Weights of a small mixture-of-experts language model, trained from scratch on English Wikipedia.
Training: a variant of Adam for the experts, 247M tokens, 4183 steps.
Below are experts of layer 5 (counted from 0) of a mixture-of-experts language model. Rows are named router (the router's row for the expert) and show model dimensions 0-111. Each number is 500 + 25 x the weight over its row's rms, rounded and kept within 0 to 999. Numbers have three digits each.
Before each expert's rows: "comes before" lists some tokens at least twice as common just after its tokens as in all text. This comes from a sample of Wikipedia text that the model never trained on. Tokens count by the router's weight.

# expert 26
comes before: ",", " and", ".", " of", " in", ".\n\n"
router:517515524462536462523502488500516467486483528506491454511461466516490513536538496471462474478504470531507539528467475465493488461483489502552487492465529503533475523512501473536462497464498457480500535478533511484540464476474469479527530462509516486510481535529485457497482489476469507461479488515489472532502477486508475509457462515526

# expert 31
comes before: ",", " (", "\n", "'s", " was", " =\n\n"
router:475529494467532465532503475510497465475475515506488476510473466530482479527521504488473456473509445529536533536469504470508497465467464505510487504458504477522479550519497479541468490462490469474500534485524483502523470467458488462525516472531523485520508522522471454519476490505510491466486498494460464510463477482486472517468457489528

# expert 12
comes before: " ", " |", " |\n", " x", " ·", " /"
router:470514508463533465519515469512495478482466536504503472501463483534490493525532513485472475463526465529523535514458498463502482476473487492520483506469512494527477527517514470526474486469515462467527529474534493490529469453488483469518532468537495470521507536526468463500506488489518533453462474502473481506507469493498464529462464491524

# expert 4
comes before: " |", ".", "–", ",", "%", " |\n"
router:463491512492520503504507470508502463482491497518480495523477496509516494534526513480501505447516505497499509496440477440521490458500508488485487502473516463540486540530489504514475489496508502488492534512531507488510498464496484486508484456516479490493496514506515463513495498484471500490468485496456493493473492488496477506430441511558

# expert 16
comes before: "-", " -", "|", " he", " JPL", "′"
router:478539516465528462539514470508514463464471523521504469513461488538506489529526497478478466466516476534537529527466498471519473467473492511527475512463508477537482532532507471537473478475521471468508538484514478487521480468480477471528524460513494502525515528526459471520502514483490526463463491498474474520481472468499465523466478509528

# expert 7
comes before: ",", "0", "5", "4", "9", "3"
router:499491504504518478538529458497506485492499503518499473485484487525478467539502497512473455492483487493537525503473498483483503494456502529536511523455500503547509547511493461528486491467513492465496525484515490491521507458448475490547477464484495516501505524533491498481481496503503489497510475486488496515515475517482467525483463507518

# expert 21
comes before: " ", " and", ":", " which", " New", " who"
router:528501509451494472518511484500499471465514483520481452527475513540468488508512523467489469498515495515524484527493509481485479481464507488521464520467486475545477513504510474556490485469499486456535549489506481489523505462479507492506488464521533485499500502525483476491474477487500484476450463485462509506477452510509463519487467522542

# expert 10
comes before: "-", "|", "==", "The", "=", "==="
router:502516526485533492514486475495501431494485497529504452497487456549511491499504503495452486474485481531502550521476518459503509459482471489508489508468505488509500528504508468508484492498520490482514537487505502491510470441481459483529506453499471489530502511523463462535500519487496516464472499505503470537486485486482459517454493502521

# expert 20
comes before: " the", " he", " and", " which", " but", " a"
router:491522536457521500541525448524500464456482510499513476472497499527515509514532494486487484479524444526520508549483507451479482475492519510524486511480502494543511497499524492550493472481505463486511541500523504489510489496489463494509512460538506490514511541562497505506499477481484490457463474508489482505490452466483471520481509492551

# expert 9
comes before: " to", " the", " by", " in", " a", " as"
router:514502506465523480531524483498505504488499512535499483498477486542490463545544525479509502496485498534493505532494460494489493494475458513519495537500482473530476516526508463545484501451506522462540555506527485499510476497483451463519502459526476523527510528550513494482475517498535498500481459479492507482512459493458463528475475493513

# expert 28
comes before: "201", "200", "1", "202", "2", "199"
router:517508492473490473522507474506508468482479506493506471504479461531510505511512513504474488478526499523504529524459503484519528452492500528500486495454508472521475504493507462514519464466515455490519513481517494506514480444472463475522503490517512499520486515546511451470517499486494474488466475476495508504533449482486491492416463487541

# expert 11
comes before: ",", "–", "',", ")", "'\n", " –"
router:519482483487518460511474491522501468465488477477526466494481498549494485512514535477461473470503500536536530544476493436525479455455503512538509502458491486505470523519494477539489498456514465504510554497510494519513492474477493462531510480505498471502492520537495492489490485472497494483475491486497473514493445500469470521452480517506

# expert 17
comes before: "==", "The", "===", "In", "|", "="
router:492480494463538508515513466505474493470469510512501481486442486513488499494547514484473457483491455529511483510488495449502494482474473482523471526471518476545451509517514501549496478500499472485512519451541499484511451474495477466521517480502484488507475495530506472465518507478489494466499498521466494511489488493515468498468483502494

# expert 30
comes before: " ", " —", " −", " \"", " +", " ."
router:478518495462506473534489470513483441487461507506523494515463488501484480523531508511477486481511494535493497530460505480487509458464483515515479510457486498495504509534506474526487478492500470478514570478551498501510478422508473479513530464512528501540485521540509484504509495497509514482472508505513483520485463479490485522469487481513

# expert 24
comes before: ":", " The", " |", " He", " In", " It"
router:509492482493502473510545503509526464493489511526506470504449483505505483534524495490491495496509456523504517516490492440506463467498501498514475518487488506550475511510539511537506463478496496467521505494533510482546467453487492482535473477511497488511515525515468461523488494498520517507497503491501442468521480492540468503504489492547

# expert 23
comes before: ",", " (", "\n", ")", ".\n\n", " was"
router:506479511467521469537500481514522469486468534482471481513485478533503466501516531496481481477490436550521523519465493473540486483462493534556494532464498488539497525501498480531483481481513450496503547474508497486523457470483500489517539472536490461519519517532500463498527456488521497475475505502468459495499473490480467510475455532523

# expert 0
comes before: " of", ",", " in", ".", " for", " and"
router:467510528487520477532523507483471446505498523529488481484437499505482503507554520495483449476514505526514482553501499505490508473462474518517494490497510492520475514549506488515490486513535474490513522458530495487538468493446494475522499475543491479508495530536489461521477492465480506482481496493509463501492501472499478502477445513528

# expert 19
comes before: " the", " a", " ", " his", " an", " its"
router:462512490459502481526499486514482457504468500492490463476485491511489485528530475494489460467500516501523517521513484449502490497474493511532460533485504512533468516532512490562459488494510451477507553500529503516492501462507496489513508465515481460495473527536480492507496500469487510482490462529453453515492505514508493471493500480537

# expert 15
comes before: " |", " |\n", "0", ";", "%", " ("
router:490521532474555456518509479539506494466491524510511493504465492545516468546516510510461463481503511528532500474464486493485483504505532472512469500496532484511477529534482480508448491502491496513498535468481476518510475442484470489514498488500489504505511503545507467508485492497524533467471499514509486508506480511516475487462441496522